{"experts_per_token": 3, "d_expert": 64, "d_shared_expert": 256, "router_score": "softmax", "routed_scale": 4.62, "balance_bias": false, "lr_router": 0.000663, "norm_eps": 1e-05, "beta2": 0.99, "max_steps": 5855}
Below are experts of layer 2 (counted from 0) of a mixture-of-experts language model. Rows are named router (the router's row for the expert), down (a neuron's output weights, with its number) and show model dimensions 0-191. Each number is 128 + 24 x the weight over its row's rms, rounded and kept within 0 to 255. Numbers have three digits each.
Before each expert's rows: a language model's description of what the expert responds to. This comes from a sample of Wikipedia text that the model never trained on.

# expert 32
Row labels at the start of table lines, like Average in climate tables, plus sentence-opening pronouns such as He, It, Since.
router:138127074109147135145160132093121148158141153144081129175160153110108159137146130108101118133170120117116158112156116112143107174119151145141099118147092144114172114146161169081144125107147082113179135101117104134154168131146117118109113187105101127130157132093085157152072100143111103104173177122111152100104138096117103116105098133133129133126100095112140144183168168146125141153171096141108126161137140112115084128122161146151127105166114059132127121122152098116112135110128130110119142090098118130161122131095141141172146137163136103149122128134155123113148142131126142115
down0:099117115162165119145133110124107100077120093107090098114111140169179140176163095097165135108132111112114135144117076116122122139187187147118100098156159103140130119136112161141119179128111134130137105148160133155084136081138164132098145113099134078115122108106157152116149124131144100099129123167122103129143088113054108168144111135095100145091103123168140163111084152110111128097149144110099186158153161128116141123186113130134105172175149121130113141151113116122139104130141135136090136110140128090129101123126129154143144155107141165135110149124121123113108064133167113117
down1:135161085146125099129089179160129126095152145106149118143136142139110094093107135113143115129133139130142089131111123155116097104123166159148117086097141099117128096123141091102165129109123155079163157134130133139169147128140116121125141115114151155148144157143157141103147102131178143083187137100183141122103111102142123123124124132099147128110108097151108101081121126111175142119097154122094129127116110145107111158133131150138146129100126107171134138132182137115157128088109123137103120118159137089138097126141084150109146115108160156133116132124113110141112064149137118122
down2:093170094126139124155080161098146100150155142159121143114137099116083136106215180157126126127106128139136093137090111101139087149120149129132143117120163173127156146136098127132114118157112120135151143128142149129124147134089163153110154056130131150095137105149147123143085123122125114135132152107160112141116193115161106160130098114135097146146129131142138123132122162100169146133135130140100142136131136131126112115140108123119167140161113118162167117124099165101139164145167115093131086149113118137154125100108108149139120100133118130116068155141158157154122131134139120084
down3:156133089111155107145080103164141136163096135129139155122124106124140096157132103143163111126117116169142095129161115168144136160128115119090094096125113146105125080130141122157115128156098149117123166148103113161120147142103137109146152132123079158138127112112128142119122094121095126157142118115122138146076107122103145177121095126118135135124160099144127100102150106130139116114126109189174122162174129132189124118130138095129124180156097135137119104142091158144138106057110132148133101129135146114163132098111172169089132114101121170134173120127151123137104138117086107101
down4:135121138146112143154081126154092175122134131143150170161117124131135119084145142125127091119150127142124153158139140144128141141113146111114110109155127139117088189163152099137151154140152103126125107146126125143106125135104109122051158181122131145100108113120099150138126124079096133132126121136108142084158071102116145123139156124144160087095144156122108136185107114160117119128139137095099133103175135138119111149138091150105160104197143088089116119146161093140104136156134144119124144147078148142098108129140112143129130111156162139123127133129121139140109156125157140104
down5:128143124113100069129136110147108137125151147151147159138072107175102148124121115167092133117098144131145175137161110150133109142132099125083130110155144120129101166128153130096113094122095129086140097175158094149136140136107113120140122120135120175145107120132130195128132141154134121157110085106101132123130141131125113135152124128123142130121144113158127147133124152157143132147147169093148119076142141117125112167133089143105156154077127125173137110061132103135136103127091114140088117126117145168149154100091149140184096091130102156158146156119130119102163114121124137157
down6:105147095139141159160169149189154118139113074119130131123152127099087118079121117161057143106138103115119139114139120165112091121130100118129171155127143122168126172104107172124187119140119151140138156125140147125114137148120136112147158093149122138091085141172145158134083171156107131189149166147145098125098118128138133116140134176117132153188167164172115084108108109098117113132164109112157133165127085113142156118097136139078126153108169147136121114129141103124111128144073156147153111183140143098159163142118178126119134113117164111144140099158109120125113149135121130152
down7:122084144131153099116132150136080102171100141187134135116109127148141094119126098146105140094144114133103093159140141134129152129149164130088198107114111114128130096110140122099133134092098107093153134167128121145153095126178126121138152098137131105168121134095124135125139130096108141101109094139118151117111068138071135115168107115116108122134086168135135125109118110123120114155112148111143115140174083092123154120119156087130139123114138111143131176096087150142158105104151155101087136095134105136115112108172102131126094128128116101135097120110116125177133143163145181135
down8:120135107122125123164095141129088122112151169100133103113132109138113104132164120170119141129113163112103106097122090103107164143113130124141135120132135119094118112138146131129133175124158095099095109160122158138119139125093128141128127126154093119131099126109111143148119086151120187126139133137125090108113091168159146096121141122166127145173138094117153167111143124100075139148162130106111103107080119127113069132088124126125130113153083101136141136101180067108103140142083154153138105135124151133116123138100155182130151103148147084137140130158116140158158121086168102162
down9:128112105102092174133102192108130164118153157099141142142137155120132078126094103133108117124124109124113120119164145131099154119116127093102115125174122164145152148157123138133176131106115138134105114107123116107133100122167115146121115067134137173115089130069126093123115124169164152121153131096134094165127143088135165135085136114161161102118101126131138108115100150095122098151162087102151124105117094090109109095130159144123112130145102123130145101161132124115122149154130078138103140137192186144125121159158117109129134129127166150106130114130102127116118138159149126131
down10:112163112088155108138093133151131148119093153142120139146131150159107157138128115104111133118154129135145148167148123137108167123156151118086092155118154124119126090163140111098118110120143098145142149127136111155150129126192167128110132173132126133111102155122138152142092112108147149115131129125105161101137139126102116110131175126161097114112137167135143109140100121118134123108069155179125158122118132148156163136191182129117121089101180109119113160126118154123123117105133120095128068138090140167148108131158116124144139153178098102133149176133182127161169141120157129119
down11:094135111178138112144133136090123113152109136168156103091072142107143133129115119131099148120162113132148145126134137128155131135162146138090086088133131129159151154128152116156155168114125129121123111191172178130123162137126135134109158142103171137134114131113114116105141132102175129114091135185118115150092119137159099119084167102127132092130130132107104135183122152097098152164147077169132143158152185113134167124179107134120111129095147124150152120169114127171109087108127102145109121133135135127115089081122158098113144135127133125155148137141122118128140120155151108131
down12:153114093116108161130123105116147121120100106116144137121134121080152121128164115116174143112131118112141115158119146129149122111110129117171136152114109138121117141140131131149122117202140091098139134105131082133188139133143129110128132089141101166153086132149087124121143138141147140150141138130148086105108143127130132182114119128115088082118129131105105129121152164157125139133123127109154139107104118128166124127146078133107097146106136153125115144153087140109169132118080120146133181150130120148112110075158112173130139108108119105112143140124200129134152138142110148123
down13:171124137161120132159161141180132143126160116178091103138123133125130115166131117092098122137137110115176121121146075105115173136116148140137110123153127093122147131176114114156092103144142113137144114156096168120097105124139114141136168103134123135161155100114201138090127117123123114102106125144074110117117112126174136124109129147157152134166130102143140103099142106161151102108169121113158099108161137150118097108168137133135115105140111121107136151139073105148111130086123131132137120121157138118124119118109154141147157117127083164134103111088137165122121150084104129151
down14:099148140088153133091149148089126141110101148138117106131129143108153135124165144130191131177083104122111140120117123157156145130089128140121141124183127118114117142153134092121144111087091091166112135092152133157094161099123137179132136124126120134091101131151138119136138141142129160080157155151121074140100108138125165132122180137177150118105140130119113097111136140126134118119139139128118137134148143118101153158064150128139113105138123124165147122096107122139113133127091136131136108150080092108148121118127099167144068126123133160143127159136119085127157114127127161128
down15:132146105142107112114142154073096130093150124099116128192153152150126117097121099118161168166144125118147151149113158176102117121156153105108130130143113128151108093159122131153135153126101146113167096105160116127166118144118119150125135147149137137130114127137163068148113164135096133110103119150116156138142113105158105143150139103122132157124145147164120120105180169135133109142173065156151116151121124122121128113147134128122103092139144096113101132150113096119164154109110092139139177140104132120172113150108167094111176133125152120130133084151116102085140184147160156152
down16:200107155131148097122141148148127113087099108126104137123094130114157133107122111143101155112143180133109161131124071085146114120108131143142097089107077126119119129120124156163130145144145102154122167154123116142099131143127153090100092108133177146111106121136153117161116134151108176123152172134147165121134122128181150115121111136114111073123130116111144124097161124142136150066145134177111184127162129113142124115110156088117096121170147132151128108133099138124102099142158149115139181105137123163125145135067139066146102099109163118120154125181176147143105129124174141111
down17:166119110127172131156134119125129129121111166093111135129093100152089092096135121160155097137121154162155115102123115118117122106134188141161143107083133094152136173130125134138154095123104118133093163179131122116140111154094118121111122157136094129161135126151113147120118119139096108137145150146139108127097136106167121127156077135118117067063141134146105131100150119113158122145116086118129117129142107151124099155090104092149127123098148189142148104140167099116113112184123124144160164131144153111159147132093151130142092101121120151133109116175132089126136135129144117108
down18:104129133131151122146099111183139100135111171119100128178126108191123111098136119151112156134126141192157124171134104137105132144111144108152122100131123139116119149115107118136148134137172146124100152142162131128118150083155135130136096145098124117112160117137125107156076100139107115148134142138091098136127081147118143143137104067146155102118113103139147112152109153141132122139183117099130109151101100093078160110129110134149159103145124133106156113121112165151132134092081122102122147115161144136132116126138145108185135162156150114143100159105169163125122151137133091132
down19:111134147113117130142123137134145125153121138155172138112107162135154178139181100111114155128131141149149131128154154108114130155101124134067131109143143158171135103108113134143129165114116122123124129150161166134127123124121132091113152108081126158093076140092122124147097198096162130109125148117129116130168087121117152125132177104110090134126138094104134118085119156113093139150133112092201124125125149118120107130150129118108099123161157126128130146050158114129108137167132139119112132110119124112115130141130160133107091166151136151159107070142101155160134126125125087109
down20:139121103140128114118105112091165114111129126109119105138190124099142125144151157081146103124079102128118142120129094129153080190096130099140115130088151142136108100143098125055129125171118141108084168123078115130131172133109104138145102073135128184108125125131104104152116097108174147102137106132133094120105147136130103156128130104069161129104103101111120103150132120112117113166115154132105126137127129153162138103099090132109122115140113130139107145118135161154134125144131114136118104105173132135143150108119126119128143106111112142131105169114130105147150123153156191087
down21:155139135155118120119108113154108100153161152133102157105132095110083147109084106109186107159120127079102081164130161113111139141129099156153092132148085127126139161142154140130153124126116104112143157149114151118087146116152131155113111097100169127189159112106113131126124153134119149125108151126126108143125158118136119160137145132158147110127147107144167118123140134097155128154127110108116159102143151157145121173142121110117100147134101106084140133116110114128117120105125167160125097124140111130115132101136098124116097130102142128121119143158100139119160126171135124138
down22:153101095113139123112112090131116116120078142104095156143165163105117145136116136142136148154125157181121089136111166082129111115134145168093147149110146131150189162147115120100146102106136166119142173145099102132126140148174129121109138112179101126155169147098115156122140133121148115159141121092094120130156148133103129149121157130101133135123127148182163111167139110162139115118142154149104134129108102137143127126124110155142118135108160121153136110147100099157114149108099124184137142105125102158123102115111102123104124135104165123149119137110132113158141107116121178128

# expert 43
The ″N or °N after latitude coordinates, plus pronouns and short verbs like he, she, was, that in biographies.
router:113140067105146149127109138164134094139094155101096133117124144124110133109115094096130096120154149101115126115146118125097076149111124154106096102119138128144155121101102117094191080176123148105130164144112139168112159145131149152111106097108092133126129116079093149183085113165140151143126166132090140113103125148140126127126093127148102118183080138137169125114168139127124122118148125158116111110171124115113157129108144084128140120146127163125146135106147101099154115115141111144121126093180131112157128177097148135153119129116127117168089155141147102129116135120119110092
down0:123144132176087121132085097133128149134121133148176170138095136124134124115138130151105130116101088130097127134139123136176144102107125139140127118157130146167136087159085178110126077125146162123107107121112126128165134122118153102127107162111155131114149169105088088151121121090105138111112070143101083112147115146116140135151107156142115125136108149145179140147141135137170128072114123128089172140144115139159141131148120120096155162151094110123155126111113144142155128150113145133118114090117148165127157164115117153167134138140142090114134160145103076129101122148111091171
down1:167130126154138140088105142081155107107185111136139124118168133144133127137107147118120166158143139156145133127102149119128104130113121077141103092103163143070146093154125139171123169135112129145129096137190125101127134111134156149109142160122175159078168081135124111133112193134109181110128129154114108121087132174126160135113135120143136092097081106131138141102105122157134143124156099132119136153116148113144135119137103132099112130140098088141130146198129123149116128171105141140079137097132167090159099114184121142129120122136165129135183144123160128117153110157139121181
down2:089129063139110098116120161145147100131124136145138145154117162112112141151135083150102098176096108089089122164121099130174165111108093136154118127108106129117170135102096121125117139089128113100116085113145152133171128172127112145135145122155119132155132148068099128117103176132128166155155107126146103103113122129116116124194147124131134181130138142126082111059143139094152141146159133120095133080101144153139125139133137115093160154129151143113145153151160156144121100099167157132128131129140120083146137132108135084121141129142170120158108133119144105136141118107177100144
down3:155134138149145166156146122091118099098147092097122148150090145137164155132120150149105118138117151138160107114090115150105106146110095104139102162088151138094142141114130118119067139126111105137083146092109151117144089122148157138116165159192146128124106113110121142105153117143123134131092135084108114116103074134085112112111132074119159128127143147135134103109175145135118144118162136120134150178162151157107133099098126102104123119134116121142069147105152140104124139089185147123086118107144139127107126132116121148080108109106100145146143129112107144066120130137145163142
down4:104135117146143171128108159154093141126134120122117110119143118099127128152102148090090125128145132099112145188088124117094127143140094126094131098144134155091132103131107130106140175123170154125111118128100154123149130147116090117124105160113123154154135151190102119138141124120100123084079127126064084117157138130123148138159136136127067144123124110122169127138095176108121097111106131123147123139152094127121101143105108091099131105107101110155112142132126167142081118098154123125144137200089148119103156070126167133105153155148147115106119149123172122138125115104137157139
down5:133098130152069131101144180111157186113111134153105119126092136129154152126137149163102098141158115104119116109129125120124126117148116198140128172140084130103105125133160077113141095106106165127126143149164118130108124153180124175106144105148128125143145107123116120135122110091117153107179121164121107135089117117156112089148173103122086144151152117101134105138117145086112088140193150121133147112147125109156107103108137123182133094105089122149112119148133157139100145150186125156145137129161123148150115144130131159179129130163136123086110121123074161110107155100117131141
down6:152201100136117177137123149113132076063113139141109197146123152117125132083119120138141109110146126092114127159155145109102118095119135113117114181116115139179103145120144149121105108133127092128134111103133148111116100133150133082140110138124111139087113121106116113084115114122168185107163125170158181132162142116085113106148106133139122109156071133151144093091139151138113125154109115122122156117100085092123103102098143154122138114094143110101125143107144122110116107139156090155122116141156139093126111156115126143125121142161130081126084130097153133115132094130104095125
down7:160114092130161148137121121093138135122167138122124084111124153171123098101098143150104131127129152100107148150122114123190120158099124151113104129114112107123148169104131083147155135093136136154112111134160159119126115113115098141101132130119124145166111102117118099137137129121149110121126089166135129125148150158124131144141147084138146133145133162152117123149114124126159124077114113114142138113125107095158113118137120187119102169090144151113118099131115124070133167107119122137169117138149153093143130131104108129135124101071120145177103122144154107127118174099129163151
down8:137116145098101106173134088118125136155121120079126097088113107128132097127092119121120150122127177140129122171094097118138134113152126158102150072119157163096157086105119116121134097145105114151146100139150127095140151136160121135103148107122118082133146145176174120158160121108133147145141152116093105124099102123125099117113105137081128099162103119124135127167168117066129135109118127147130121136139125124113138135103100141137137116096099131144105098147080161155113171134133123161117129139115152158132155143092141121109115129173109106129145134171138147092114071137124117150
down9:153126121121108159096124100104128125132081111131179179156113071118103138115146131115129117170139142120119075113157111087078132143109112108107158124161114177159149118095146119116099124136133121147143134085101140125131117151129132127057111128115118177128125154121089152162154069157108109114128162154074137137156146172106143124095118153140111118145154155110132171116096103127118140143134127110147165124141157135199136064091117102123127104118122103113077157114106119107178120162108145130114098129117124141105150135086117114156129121138125106144133140137132105168149166149130116139
down10:061119110167165107138163157124090128115116145114158132124155086130095141128100112164080117160082128093176122112099082099125154108100156105129120101086129138135176150153149104145087142138114097142151121146145149168123139153113141135109139127156163127139139104136095109129153156168135127151145145108116172119123105122121118144131126120166111115135089165121114097131138140113126128132087192138141077119111111118128074123149133115150160121110172142104116111139152168121117152176137146120131109123072095121091122119099136116096132162142125141147127100164110120175084118127114130100
down11:116115153135100158087089159105122123150124131125105174116145139139131084175155113075124107096151153127057108134091102122115147139145137150139123108138106119167148164126120142152119129100121151144102121155106126122111106108145112165128133162109148158157131122093095115105122108154070170120157132150116119140147073135147125123095114139115126101109135119104103141154096147122162131127111127126121139118144104151174137114120114113128133147095117133133159113126111118139133161158118138118119104118149158104125159154147127099129147131137167104097100111148106123146110115119141105101
down12:109111109132103130157098099106101136149122133133175075134122161122154116138146169142122132080147121142112120118121113131125099175103108125125180096115107129132122163136124117168126144114079143103109133118139099123073093095128071109129161155112125118171123134133127113146145137174139074153156107137148117151117154117133098080103130123128117113128141147087108152159147140141121125142128086098140144145096121119103130142117117147147154150093095102118145069137143140100142168135140108112119139144109140110161168131119116151119119174118180150145121128125146103149152116120111118144
down13:120118116096159114072156140160064129162081168093143177121157151156130154112105102121154108147141138131129132101131135113167111110149161144169069152148121131146157157106123113108097108093107122132126138071091142129163168170147117131139148121085132107100100092091134089155149131127143122141119141134157133108144101174118126116093122156141155109143136131161117148140118135098132149106115124112147181137122176132118122163140125165099157077132121131124131073124131121143154110122156146095125127160098129115075086081142175122079143144157169108112091129141145130106158110101128121173
down14:133134152155112141123128111097086128090146117127161165106115175150117100131120108095124086093159145126122162161164173120140131141132188103134154135155106096167204138110137119128118142135174139100153086065142131145172139152172128124102083146140152122124127106145125142076146092133118122111126112138150115159158125143116105125134124124132168089119155141136135112134133158189143141099133110086149127144141129110082159099128149159173092104127127133109150146149152077083139151118166091106162142133135114155179103099110153123125132106139126124132145132111126143118166116147130154114
down15:171110106102170107126133088169111105100118124130107122085133111118142102139116132098136090120144165144103096102140121138178152147113154122141146096081156121098120116125127114103100085134081162118098113157134136140089116097145121144113154148106162115133102122141129136122107151119119150152123137121138153109080127120089133090151125097125150127090127102146131122127138108111161161129115160130125145132122113103115102130081117100098139092144124145099135124110150160130133117120124089123166135115110129152070134139068101110129087120176167111119156112139112106083152118122098160122
down16:135164130136105113107118144107164125126118131139138116166146108124113142091153122120107134131098139101128146174101135175123124118116157135131109150141136135120106116141145102097163081136100091163125155104109121092121135086084145134174142106078157143127108184151107146077091151124135145131121115129150134134168129112085104098145121138113104151148105154131131159157148161155134135133128096073132145120124180077090117129092087098131130132122127146116118138112101121114092140113094139138122124125144123120056128141070121125134082152117162140110136092098123109148133162107120103140
down17:137132152168166114127136109110141084134112141110129120120171127136113135114142162133155141110165117137117076126121139142106126151112150110124093126129136083127116120124160128074140146133129139151173179080153140151123141124115122148120122129132157096135107104106121102119132058170122112154126109125136105172154113164177148113163119101181179108127147133120098122108157174144119117120125113120137133136139133155157102082125142142132132132118092123137109129152146182115136156112145160149178114102127111102184117144153113098133147111125159145068092167144151144154141100145114113125
down18:109160138135155180135107176133121113116122108101130128142105097147116148141072111162103110132094136109140125125122136152138123090134105113117137094117145131126140173132128094072170124156139098126105129120123102146135099178128172119082157183137117129106123150125131110116134130129079150089125134071123147140124076148112112119155132134141155145143161176122098112159132111132129167145130128132158108093162128090166106123116145112151120134160130111120094158071163135142146149132153119097115152129118120102094096096127149114123119123094121132154133113180107117154132115132141180105
down19:177093106112115157110173102140164164167136113135129095145094141139090137110155178095154063117131107109131082132118063101116111114133115102107135131074167179127127119133123124120140100109106138136127144149104105171155128101129139143152120061115135138128148171127133123124141137112119154159130135143093109118110135093094152118127128130139053124152131112151121126125131123087128123131095134145102160148117086100172157106105142125108121093136129113139103104132140077166164120093090112171097043172116115149132122126152088122094111105146145123104152123158101118120145124136128095148
down20:153118132077096154187129092124155143123152140137165135146105120099161124158108130130121141125104147123113126142113136153148152151141140143140090110168100151133119133115120126134150125148152182185080182139161154142127121130147103157151114107098126103152090125114092134176095095089096107128135129113097114111083125138152145133112141082095131156137132159103090135162082127117142120132117140098139099158115163131135159095105122136165183130108112105131158163160151113115117127141128130100110104108169135176124057111122146144153116139157140079100176123096082149144126146134086130162
down21:119142183129108181107175148139155125160098139157077143092141131099110136149105146123088119193153149086148109091117148112148117099144134099134124099141136129139117152146185156128094097132170114157098121114132129122140083161161150100166141188118169155123115142090140160104128086117139155086120129128140153116161138125134112168110144149125136141127094118132144103099135148095138103138145136130127131120111174124134105150154134100158131118126151095118168096143133120107142120109123104157136096116127122121087117166151169116126129135084137139107154111140165095154095194118119122133
down22:122131107107112098105143143161106106117131137116123114125116095159114139180134133162119114132089135122176123132132127097112148151132120138148093158136146152105121154084112077120088122146114150115099128134114113084148114129118105142134127156093151146094139129122142089118155122108097148150115135140119141136111114133107202167107127096111135143112126100117150147117133125118143141135100124145083130099114169175157122133166151178104116096144120161152166120139128131101115161118112138121100114096077150131108096109080138190085096099139112147136094138114118099145092150097137107153

# expert 5
Word-final pieces completing English words and names, such as boog-ie, pigt-ail, music-ians, Ware-house, plus short function words like to, by, be.
router:123153078089142170142147146145097151125120099121137125105136110151120111124122112146100145079172130122126114125145155156088115143138119113146133124083102164115137122128155110116137126106153123100132111123184122154132116128109139112105129141109085107123129120104120154162139141179130139124104184147096154117103120126118172113082100112139062128093132086155123128192146132114153123137145102141124163151126177145102104130139121131125127101174187136087158112110174097134097088125145139119120084094159132136127139140125139121148141136149114105153131162120110118144114083185130148091
down0:103133190150065111154094160125111145105109115140126109088099122123117097108117098167135144130134092168153111164104135110170129095161090123150148142185121115133114159104097122148117144116101111143129107117152167131107125119087118132157127127153131088150121090108128143127083128093130104133095144135131144083123106157135111131178107104144113110123126115088114107130175138115128117107144141086080124132094102111162078144117128151125167110146126138114173132128121117115143137125108123093085102159137103127140108166159146102108090116082099113118157106123154122127130140120150085128
down1:115112121153135119136128106196116134121142130137112113119103144100111133154175147165103118129132143152173089073159087089157100127166147164162118123116101145123127109107159117159094156131133107150139186109113119149141119121114136131100116119115174097110095172121107097102159106105171151074128116099142133111142123157166146140096116110129158120126096071140179153106096105133125142122101112104142156103160109135107104105148145114125123108137094105076135125142127117116143137137140095160120131117106174109127110132131116143107110101139150152152162086112113135140102117148139084105
down2:160090107136162099109125099100193141163133104093158148116121107095114109125090136135151160145129089113094107149094142124081127138178135135160134082155124153136127108117139133111135150172152151138164139185150143116122116137136139190156109136119137100103172153139154102135107104133137144147127154130119137082123142166071102112122148107120184121116137120107099120146177090135167119133112139153108182124097105123110148136141120113119113131089121164131133129165116132128135115093123123121152107093138119124119133109116101117128131136104144113139128153112097128155119140073110073120
down3:107113104104160144136116110106117097114071142139122135120122173124131125140126104109196138133110122122117129146150077084090178105135137131110138120099114132119123105136163105092134132163122164151198116149124123124134102125140085140134193116096117118123123143132143087103132152151135099128109123129148148170108153130107099136114169107139132096172142119136153109169179169136083140156132149183139117164089133133150110125141119121151139121131089112121116115142110110156111092096110156134194107136130108148120156088122140141176120114125164119125158121118173152152078116123127132103
down4:137089129192148134161092126131153150134117132139140133139117108135123140143129132152107147110111137153162138073143106171137081138121136100089132117123119136072143127113143124160144137122107146107116163142191076105182172129109108139145117104142099159116129121062065100143118133164080136162134177128127086148104135119110147154142115123134144116143111104161072120122122109150117075158153106118098153123147118189098117135139109126151144167139155085120108085114133147136146124158132106103078113142108162092136107143176118139107104071118094093123111143156139128128169125153146157122
down5:121119099146111091155123178141153131134148152128074153086139135129120124116180148097146153128090141106140097094138166169170118077123116155120134108079127127124127137085105130116093128116120107137077141140109126126138132159132148112102148076140111157134186150120090136115108117119092139114115118141116139153162135129115124148169094099151151127135139143149119132122135166130105126159111136100092133154179108140145119118159113118116105101117106084163123121120149150137069096130111118102151095132155106128090154158104105150107129132108144151125147106124152117138133127124133110123
down6:117138100089178126168181158121135070095128111153135153151160147153089142124093144101129120146132128114149119111137100154121118105120140099133121124120086155146150139084142103138129132115113126153140085159118142136149082194124118153129125125084104155131113163107127103120098088151136177112141112086152138112141140127118163103139107113155140127100161139133112129115136166112182109140111133114160108115097120152121156113129127094072111151131114149148103131159131152112142142134146097133110098112167140145134142109157120122154130104148177150136103132148102105144153116120151122161
down7:107113116153119132127124125092155087147139121144105126159083145133114134139133157140120121106113157141149158157101111113125139134121159158119159131107118174131158142148130157130142117098150142152112151176151115156115162173156149134109134124186057132148124129126160163113119083141126177104157122148152097172084134123110122162098163098131137121094132134088127110123154117113127116145085142112143146094124144136151133132183119108131135100122153129130115127156154148121123153126119099127131143181091154096151113127159132117135125116092110139157087140127058145135084102117161121096
down8:170094098152100091120130141106142135137102124144120143121129186129148117108077144089100108094138128132172147127085095116101095063098113137126130149129093105140112133118113134129170138085133116125151151130121121130163161125135136097078155117099133127115132142133106129105134119093115128125145102105124141152084164121122128101159126093085140099097151115160102083151123112112148136125137129099111090165122155120143122100140080109171131105090099086097105103133128131087118109123176122105146116098159151123109161095147140162116101134147154094093111134100101132136192143099130161123
down9:149129117172129092136128134148122156133077109125142121101083111122158151122148162162129122095147139150140105112117165117148126160151163106115110149111168128137148134143146090139124149115155101115094146184119144163108114096139113103126108132098130114120145139138146155136097173119133142112135182101140136126084161088058154138147130090086156156104078122136136103144129143047131098133168139119131180116130107172143150089132115141163125165123159138156142096157153118096111115139173150170095117121121112170141146150156158095076134138137106111112121098151146124128146148123132139128
down10:073101156125124112099071092125104096129118144113139154135147126149126135141088128169141087069128152155091134126133145138124126092176141134146113134074110115122108116139127106133161153148158133125073162161116190121148135110158132113108147097146116129135149136105172134121114149142146134140150132127090120165132073116084093155121126131120092121135142086127153167105094152127110126137151137108117113151160110112089126156124150128072182167160158104145178111173135145151129165151100117101111121146105119087140151126125089113118178164133148132168145088152091076124116159142165169149
down11:120136118146141181123139137165126119139124143156189156116145121148161093129134138132097123161152124104156103101142125115134149161121147140152149073140128159131101151088142134117111114162155093167138128112136160147158146138111117109069132086141118126167168137109139123158180111093113100097134103113124098115120134172172137107114154114127165174100108154102124141136072096136149130108124123126118122150093179125100086124138131144134120123123127092140151128158131126114147119124135110169139145143087164134116132094160126164084110179100124110113122133129109069145159134122126144135
down12:078134099097105146154148127128108070121143105140117138108114107109154142180152129164129169158144145164125125173082135131096131115129151116165132096110073145137148124092121148148131112160138175113170150149130138137139140171131090064141111112097114117126163139134129102121103116131141139132133092104137140159093136119095134107103110096164110147155126152126139160162130122128152124136131137136119132154150116137127097110117154104115116134140122134149135116141115133149141120143126136121096101116134102093137143099134167116148109086091185122107120144130120143107129119159082104093
down13:098132115099114140146104106098113118120097142102117120145134164111104129104151131124167153175090124138177174136120130115134130159159104121140079132104135101115121119137081172133136143145126156134103137108065144087131160182162156122142103115125160153158098119119117106082112069154169121086109088100123129118123108141090182125127125139125126126158122115129133139066181140090146091138105158079132163124145114118148091097097116108141103141108125118153116110155137093155130133093127130103108108146063159126133123149148120116106104120092134153139114139127124139116130128114125116086
down14:108140179130111053121122125094143148138198155074111089127123149084108184136098126156116117153146105169122124147122154084110080125097144137131149135135141140144164083169154130125129128137170146113127133132109158127129125134098067135097137120096139163163111141148130139122166173082143096101130121139123127104157167155155107102175056144113127083149155149121133049120137171130155120117115123128133157124136146104116105119142132135143136116145111129130094134160171099134110136152158131149104100126121102137128107122149134097098136124149140102106112133141161121139186084102141140127
down15:149137158124086125165158095113126126159113119151090090143142112157106117091070185113106138111113060135130121115073108134164123133137096101158151120130145123110085113110122153159152078112130130163091147161141100132144148148150139125098145116141122124139167117119089130142108138113147113093125141097136115161092168140135139100107144112116149138127111134140076124120127116119130117069130145119091139142136150116206131146116135149136127132089072124104160135142097147154116138100171151097114152121156132141128151099128097108075098093111144124128129122118135110117119112141138146124
down16:140118101135150123109108153125115163161093149170133124131141153140087131156134145159149119159098126137136152149159128145106111167150151137153117119115130146138089128109163135093102102139144110119130109123141152091141094091113128107157119105133137146155076149101127099110162113152115144120132112125094115142170105120099134161103129168135106148084139119117101122115107110117105190131137116116117140097084100166140119185143128152090137114125139134130138151150145143135129137130072120136161127114115129164104106129136108172162133134121151186126146159107106114132120097075151078100
down17:193164094132147127110097152148088147149142130159175147120092116134083097151097119132168130100138113105076120138133147111150164116117075118159132118077164116155149159149143139131142122144125150152100085102105106130158092117131136157159105074134122130121125186170156104128108163166073147124093127124134113087129107137166154127099129111106152120120128103121110154110103146111125123159135104074199134101117119109131130115116128127125161130105121102073138131072117108121123118104118163141117086140094104159078121122085101133177161137133139119089149158164155142131115113138129113149
down18:096082164130153123131119107130159094105124104123099136090129091133113137113150116144114170130137077102155062117121156139103138133130098147143107145154131111134158122122092074136100123131109130123133136178124110099109135103121183114085119145121141123128109162126109091127093138119079142137124126143114140115143121130117104122174117151101123169148124132137119143125129124101131141149078165130112126164155155069143111123112152125120107130125068122138120099164125151184119114132107139091111174150098125155111143147111068141127124097108137091157143135136108111066170136142117162141
down19:109146145121125143090112088111108141137127131147121115091140159134114110105090126097161121094139084141141134145109159134117116117138109135158163106088145129128085147108122067114153141121128124127145111115124119150123103110130143156102157144114139119156133151111188168157135126105129143129135145142146152137109144169170074158168097150144137132115111145106156115117131144110183112118146121125128119125118126103136144134102071134163131098099141144168112118147125135135124134132183122137133174124113096130139122173138122114152160110131129099111127130075148107147128175117106150159
down20:127152132098158114127145134149120122092154122090129147131137156138155131103104140117148133069153108090145131147136120139130112134120161128143141136121105151129099134084121147106143132108145167132112100110128142124120153084074113151116132145141118142109076065118125116104142124148126157156119142139145127125117113127128148159141129151079151156124141131121159147133113087128083142084153097161088110173141169135136136131095138134141125138127116136153114129125083142164143150147162146177096131116115118098163139127120084193141187110146161150182137103139166142091167122110107137166
down21:126145142128149181157155140114099079127139092132135186153079143153103121123135136161115161109108130142170137125144133164128109115108154142121152106128099111174092140116148130159134096107120127146143100168137137098135153121112186114133149133129128092165128113126113152109089132143160121163128109095172140105085105115136087156147159115124068124132155112135115137091137093099140106138119115157156142144127120142132145132122131172144078084121119100146169135141121141080135131118076119166165100113089107134100105179132173148108127137100144076106104140111112115078106126180131121103
down22:166093146097133104152133129155130116168124152141143123123106130150153167120152106082120148130138140130152110128146116109100113147160147096107137147073125126110114126161119159123125118118135121139138154113157116124168113160121089119113055119105150135116100163157109099142143123136127120141157152153123120144148175122092137134173135112127132129133152103103125102121139122102147116092156114176111163159147117165156092120148130099093127114101146142150153133084148115121155118147105129130173155118172180133136149128127132162119121111131087083145137101182105112148129086136117131105